Weights of a small mixture-of-experts language model, trained from scratch on English Wikipedia: vocabulary 8192, 9.45M parameters.
Below are experts of layer 2 (counted from 0) of a mixture-of-experts language model. Rows are named router (the router's row for the expert), gate (a neuron's input weights, with its number), up (a neuron's input weights, with its number) and show model dimensions 80-119. Each number is 128 + 32 x the weight over its row's rms, rounded and kept within 0 to 255. Numbers have three digits each.
Before each expert's rows: a language model's description of what the expert responds to; "mostly gets" lists some tokens that are sent to it at least half of the time. This comes from a sample of Wikipedia text that the model never trained on.

# expert 8
It responds to: Proper name starts
mostly gets: " J", " Al", " Y", " Re", " Mar", " Z"
router:070183115158120126099127098095130142116066113108146096058158145101173132087169171075121171143105192172156125094199179157
gate4:145126100127090119095146115140146091093125134121168153118084120128147097169091106094163143160140121137079115101133101157
up4:111083091145148136150133107167165127153150083087121117143139051112096141138096104119167154155188122138156129123120175107
gate5:111119175093125148132114121078137096133081146100118100139131093112089128128142147169178156131163164145108131146087143139
up5:131168093098128134103099143029155140126072117146108114143144134135084141122156144166166163099125149182110177132130155120
gate6:136190186090104144155140131108156114100109133116146104130131159118167135132130123141087147158097171105089128104137131135
up6:153194170099127137108087130072151130155100126043174105121135156129155143109151128184160145140090166097104120112145133147
gate7:125146158090121136138147143099076118160079133144156072095111126148083145184182154094123113133101134110144119100181095164
up7:087166127085112109109169181124155138158111175145136114105159102164163132135109194149158142139140164138143160155117087148
gate8:138132127106130114107109198188138119157116126122159146124140178087154106146069113123104095147102122109147137118142191122
up8:039113159113196123099140069181084155155148137131173082156170146143159185129209075102082166097157179115108106124128185100
gate9:078125155114103130090099107153154160123120128151104208125128128109101130144053146143095137115145127158109123123147148111
up9:148115142090111069144085093148109155130089147115154149175127167122139112126092129169103115108154169107109136039141159133
gate10:100152164143124136123137128078181093120168120114169124121147184091189157176183093123059128153082119150127160155174153113
up10:086064102132158121112124143120129102149054153114199107190161158144148141138216142148071183172097139086155213149186163118
gate11:137147115123094167164079171112147179101103152158167115152190171174156138173153156181154139187144105157132132121142107076
up11:120132141162145113138125155109187135134090120107128174134166112042151170110131160139165118091155184078158130159147141167
gate12:137050143149095091152146121084191190136149105122125178089126208136071175180199129104112154062128117125145174104125133144
up12:132085107117130138126118094147131119144149129143179115094165079143141123134133184138115111152119055192163178127146147121
gate13:144148105123140117134131094075068158152062108129094114131074088157140092144199190062113162146153141124130148135104145172
up13:112130139107112103072107109139164153126154080152136076142069089174125106136116181136112159122146154155112101160152110163
gate14:090127113120181184150071123155167132135152088125163142110195133121074146116091152146157166183162107104150132161105155137
up14:101088142132100112119149134113092110091139112145143138117125143089130129131142141134151102175162120145147136145099141112
gate15:136161146088125153123062135113102081135121147155142214078082159208080144099171113134158081153131127097124111152152128111
up15:121137146145176090104129154203150175205100085142151143113080125125119077121118115113124093121111082077081114139094089132
gate16:115137118146130095107181136147150122115155095127116126147157103114161138084098177084153114082096102188136174133113080171
up16:120162130147180148102137117057062106060112111170129144179159109145160131155099149126197136178092146119131090148161114133
gate17:129126179119109142072079086108092101121084129074087135091118110128140106119209121145096112102127116105172134128147151096
up17:123128129115144145076103131057071156147107076113128130068129089142205135102184133101110165119129109154111208159154121156
gate18:159090105156192117110174104099115118139153158141123081150096092102133166117182126082144137107128107180127117147136167178
up18:108106114118101183103149073130128119165189119084145089185085118120202139126146109106175145076120116136113118137145181158
gate19:152151129083106149121170150112102079130113147185147110154118189082127132115169101175133138146130159073087155110032131142
up19:129137107093105099115124088115211080167129103152121129134123186093073142148116098146167141090115158180120035061097124116
gate20:097116110157116179071078105171163115117080130117096116111142153122173125109122134117202160074202137099169106131095139120
up20:148130063137177173094139127221163107154102203153152110150101105165151144127164128134102108192109170158188091115081122106
gate21:116099109162174137098082122106094101055100119145119121158186114090146127122153131083187186117165104135128146085123144173
up21:099133134164142124113097185133058105110171151081122119119177071114147104116184160165118118115119134158137124123128108144
gate22:155144080125135143138160143095130124138120146120155050106123125167087104107114144180134147088159137115133094133149170133
up22:120119118124144098140155188105105065068141146150112072127105152165125103166125168164092123169119172108054161150124114140
gate23:180183174113113179128194075100141140130095133142132121102149161130100190127125146099132160058160208140163098123108094111
up23:122171158105109152152155156097154150187110142095122126103123168133170148127125137117104135056184156121060071126091114118
gate24:142166169165112099156081165121128098171140191146163162082133154122154108114143166128143158196166147079158111135155098154
up24:169213145151089083126065055124142113170223226103139181197131124111133057133132151105094131105121125108179152125113116113
gate25:096141105150131127103119077153219145050198136168133129135198120095096131159148165124110147121135169158137158138136085086
up25:103152102134124146121117120106225133119185133189137128092124138101132132163123137127155096187119152173097158116152089106
gate26:104105186137128094064139171052111151116107116145135180167190152156134186100144199130066110145136156176112096127099144107
up26:174104185154119074079115175093082150101083087129153189165180104128142128092132181144119114142123142148107106151095111108
gate27:114120095085151111115132118208069125124102082101152030154142106078088117118104107136117132174119172103109185138119156219
up27:146108112128113174088142134106119150145144111130159044156135090143103140127111093161111083173134138203183095085089159149
gate28:127111149141130130073128114160211103134114128091065086112192116136090184096095168146133157151083113228126157143177105128
up28:112105132140104142087125128148158081147119148100085166157189066125122133137151197097110114098144169126053142133187166144
gate29:060089174126096130185109148142085082144120132098134118074149091116100170132184139059088085133093164125156170124102148152
up29:112173135087123098164130102150098060077104086116161133113141125154131121148121149119164152123044151118116154091124095126
gate30:056126075127130151101100131151078124105102153151171131110184170181125100129197100122079160168090134103142123129079129174
up30:081145131138120138097070104117111072107087156116126122102191138123134105131134132160098138168064179118162110105058142164
gate31:148084146120183126124157115135126178167150117086040111155086100186147137129194160063141155142124153143123146176180188063
up31:113147172136093076111122192129084093109122150110099106166103148194138119187126136108093149162123165124093071138144105148
gate32:090104140141175091093084151114145144121106148145133077127110116146122051150157106107141105076147140093154105133161141145
up32:194059130116138161114088148169127158091149071103165120134121083071136191132113071081182109142135103115136116134138109127
gate33:074136157097129162098138130123138136103114116117097133174179120111169101094145095071165151129122135136168159100115137112
up33:078124124127150141121188171076131171107135092115134167147165098087195151116106141118178107101163089143122183173152190126
gate34:093134131127094136129136145148128144129167150162065093080130138154174093150158121124124133144193157128092146134135097116
up34:148161153142069087132132128077162115110133156125097116111122079129122193145154128214138098133142075121156182076093096132
gate35:107091135156154183112142109087131113108107122141150165133130113066146095120135176119152117118117116154104111153148130128
up35:117179113145116136110119138109096096087106098101098117151107138066161116106133144091146110078105089125121093162155155085
gate36:129137130129131115166138151150105073101138160139153100084139128145120113178155203157169119082178128134160124098185101149
up36:138170134116166122093094156121121090129126209150180071103142112119127064090085098103126111101108102176072126120143110147
gate37:136066059114107115138131120121146116158151090100097098108134082103105133101095148055147158122129129134097144134176129128
up37:163064183114153136145193066158112119171145129121120103173129084103133118106113136107135117127070124151126131177152165078
gate38:128124051132119117127099122198135105114123172188146099099211080095118120122168133091097124218129122134131148146085187147
up38:139178138149107115121111120126132141126136151151171123152165159141102122132166133062108146128153134027083157138087137094
gate39:109160224148135155123079106116120163112110142174151112118191087128130166139154122136125177079135143118143165161083108120
up39:161161188105096100110132148147160148123096105109135146139128099134109170178166126098104148172090139122135165137144137120
gate40:117133140106136166121134109122102102078132079134136167128113143153101100148135140175064131135109170153101117116125017187
up40:091166230125159122162139126131091147122171165105129116133141118121104131120065135175078082111095132074110100128122141161
gate41:146191133114104111161172162150103151155142108149157080089173123111151149134129149108069138129089140158153137111125125188
up41:152162148111100088143143119148150171119127131140134064120155140127114103154119125159164110159053083125198121095222078118
gate42:121120119096146120113145135194162148091107140111104157105162153168084071135121172084164144154136104133179149201104157143
up42:105032159092162176167165133161055091172077148183167113088094143138148055157133137136100152131091144116119136109133156124
gate43:130072126120126142149179091092115138076108124127079116121141145144100134135149125133098163118146137132141134188139112152
up43:134125097104067164097141126110120135122095164159139138106143132116123089131108138180104116142122147183145128128076124123
gate44:145130149087127159131128154141096106087064135123129059095116114138190126114149130142058161115134149162024108086141140176
up44:160127148102132204072150145158172169114083137126102115122172058147147158149149159145166078162152092208072176135122135116
gate45:098150086141106117135172121105148094107093162095108086106149146109104178187111077149151156102146136107130129127126118118
up45:075081077113134175174167115147110115091111099115128150095221124126099115139160134143152138124151171127084072089112156129
gate46:176151138125109095138184092139109149152104089167140110114116105157113171133073198081137131112090154109110196165187164137
up46:098158127147186185141126133143136174147130081125145082107177099176113149124105138118132142141090105130101211143171107145
gate47:134115193138114157092119091063136113167111074105110120114175095119154136148035121140126138118176193107107128101171110114
up47:134156146133105105107119127108130138137148137137093118080159152151070160117100186190093138143201169088054103155115087173
gate48:128150105134112112146099116151108151147053069114156106068151125146214032139178182130135078138150127107098111069173152182
up48:125147135139080175104150096123083083078084145091157077111155130202186141089111150137144144175196141136131168189107150153
gate49:108140126071173093092106117076117084100150156130095119157143079151097128122115159092154130097154192096116132126136071151
up49:099141097076118132102115158109087141126143142124132124121163110140153080142137112064111136101131149040139132151117039128
gate50:148076141116119146133078145166052131166108112144151111099172157202117156156141117077123146076099152059137136041192147143
up50:171128128134129124119140177131084116174104107116187090113184156177121103145159162118137135071085111064150144064160146126
gate51:118206119136157096124130142146173070130179104141189101116134122138114047110087172101181130087164096133117100119079124139
up51:085178139151173088153104166102166103221068095116147115106156128153165093143106142128098156090166099162156134188086147154
gate52:091157133148128120126117111123118067185089118113151103139121101126157101100132121179158146124151080141126107205079158195
up52:133100141133122110096113155157107047142075177194161161096081123148135111104134118107106116148161150106141118192122128124
gate53:089147114132121127146112122146098174102103102172083117109134147138096058136155145156130172088116155167096172091170159054
up53:177165151126111143085137132080064165101096117198081145088137137095104135082150162170119156106139163111060157145132154146
gate54:188024093120140143122106137153126114113098148112099101092085146101107150185183103096142137141102132146218129144108095160
up54:080122103059140138130180163177137101122100105139120022123141158150069074121156182148155142156063160167201130149088100154
gate55:137122158068122133152178156172135111092073166130192169121148146116206119187141097062128104132077143093098054149121148158
up55:111103100120047105100124101144141114073133105152119149072091077126157081139186117166147151117158144161120119135113116187
gate56:106159139098084100104143100150125136141174129132147152146118114093150120129096115053140014101156155140173101136162141101
up56:123192156112150107122131159193116144121122145147197174102139152119147072120226134095170106065174144101167102141187135140
gate57:144107078122131135104102112110181069102149138127143125146118103114117120107084094051055134142107165159107143113149137207
up57:117076098125124150095157158109167117145140175161107152131140152153154147062141163087145104118096151083063072123185142143
gate58:129145074131155160121118147145147147091116056103148158146117138103080140151164133135112140099159183117064096160160115157
up58:158176163116126095121118113083118121142120168153124146136074205099135144165109048124157158059089145120111126176149121112
gate59:041090077127058217159138142163212133113078201161163084124148178157178141139125093092070091148164109112087122145104134176
up59:086156137139108204157141150091112214094140175141137146097159087165116105161151126139110099183140118071093117145142102158
gate60:093081185154152082145099154090179110129131113110114163131133116158117157169091151174105144120142176157115120079081090154
up60:157095124129167114152121111102140100160072119111118157081138113123132184139127172167123127107168171127140115094101116130
gate61:076137104119138124129157136108109103160125110195116162120112117107048108090136178084129136121172124196062137119117084167
up61:161175142150106136095077137145095086162181155116142150143134112134120164081102167112102155122140158137095094148084093162
gate62:145137107119134172118088124107141133108122095150223122125165076121111161113177113102104049129127153134133099187161116129
up62:098146156131153181074119116102163131176167126122155094161124158102183067099129107125140075083070148092175111087175164117
gate63:137088191167157153096157168060110135117141155150191185137190129162176135084115196101117158089091147150045142130136117093
up63:145124109139089235106138158143106089107132096176121158104202198175113128146108186171099148094116106160146145121154149102
gate64:069100121120085121109123151128119126111111070074109113146147122159112095139162193071000109140088118100162162156080127133
up64:107180082107085104080166154161198107140067114120072165159162191159071155145114135117086083088126218050152175103119110146
gate65:137100051122111134133112100143146087113115086139129091107164110095125094128107101114148113148122154209169099135122124118
up65:148072139142100112122140133169104085080126138153115141071095126116124127081085095067129114144112173141124118103098077109
gate66:099215182115092165125126118122135134149096176132114170083092087092080099134089181140145173169105159157112100163144143153
up66:117174164151073111116147109130136166092098162155169181157105154120121075136144116132178135156174166000125058135181121102
gate67:101183181085085124082138175142131149082171216129085089131120097149151141133070069134128114080136124135095115126074118109
up67:088167133079111157129147156090092172166118214128127077070178104144119137127137169127155130068094188132087123113171121121
gate68:105175136108066124089099068085101120076111106148128084144135136121160178160120121078169162148149137100148141118062103158
up68:128063124089164114087108192104120119129124152087124096166154079104121162124110126123130119190086115167142073130090096156
gate69:100193154113120094090105098085144169114113141101108110109124144128186169143159157168104067128139164183133101117141185131
up69:111159177118130123120105090110109172149084177108150066081173164173164137139167107164155155126105126180139113122130176118
gate70:092130107097171100105135126205138136166083105097198144082113086157105166112095168112121107143101157060092103168201126119
up70:128161149089100138066098048154155130122142087140179102121126131137091217146071102094167116158085114144093141177166103124
gate71:089121137105145118080172149131173099112113097143160120082095138115104101112104133125097105087147115069178133096125165162
up71:067114149131135114154144143106153115166119168102160139127121110121084147108183073168073100112193183109126046113225172172
gate72:086147139136111083109116147080046116094167110139055119091119127161139163141143124199149164169178134174176135164156165163
up72:102108123110171137131118048164151164118154120107092068123168116077138185135116054155172129152100186156174122126178115129
gate73:115134177108122102068132084110178101086098110082126204110112193112099118095161147090142126086156169068097145075098109175
up73:106115204105117117079127112118147145108103101055145154105158186111129176126170164091182149135158148107152142071144168142
gate74:087135156108179132124109085110108090077128075116119132116160113140162112165125141104125140145116083230117129164132186089
up74:143137091097175127138140118105154043076100081109143190079138103083178132116149164082088135088095076117130091140090129104
gate75:118108143092088073122099137119121142153064159149123181115090165119149130172130104106063151107069177147121127148155149172
up75:182127053106132060112127095156119115162107071155108071152154152127147077117132123085166158183149107134101116189142119142
gate76:119123097109159165129136157078099110104099160139141204085097160150061046144168092119114097141100170131127169108132141126
up76:122129163111150160115061155128103152053100141169192176178126144171143113153147081105101128170168137125049141102077111114
gate77:072165160135149125127114137074096066115102152100184105116166188127124130083174151148128193142134175144138123107136140141
up77:104147134108155150117127128176103083096166164149149108194080102140160060136112119146124103155112144003105125161130132111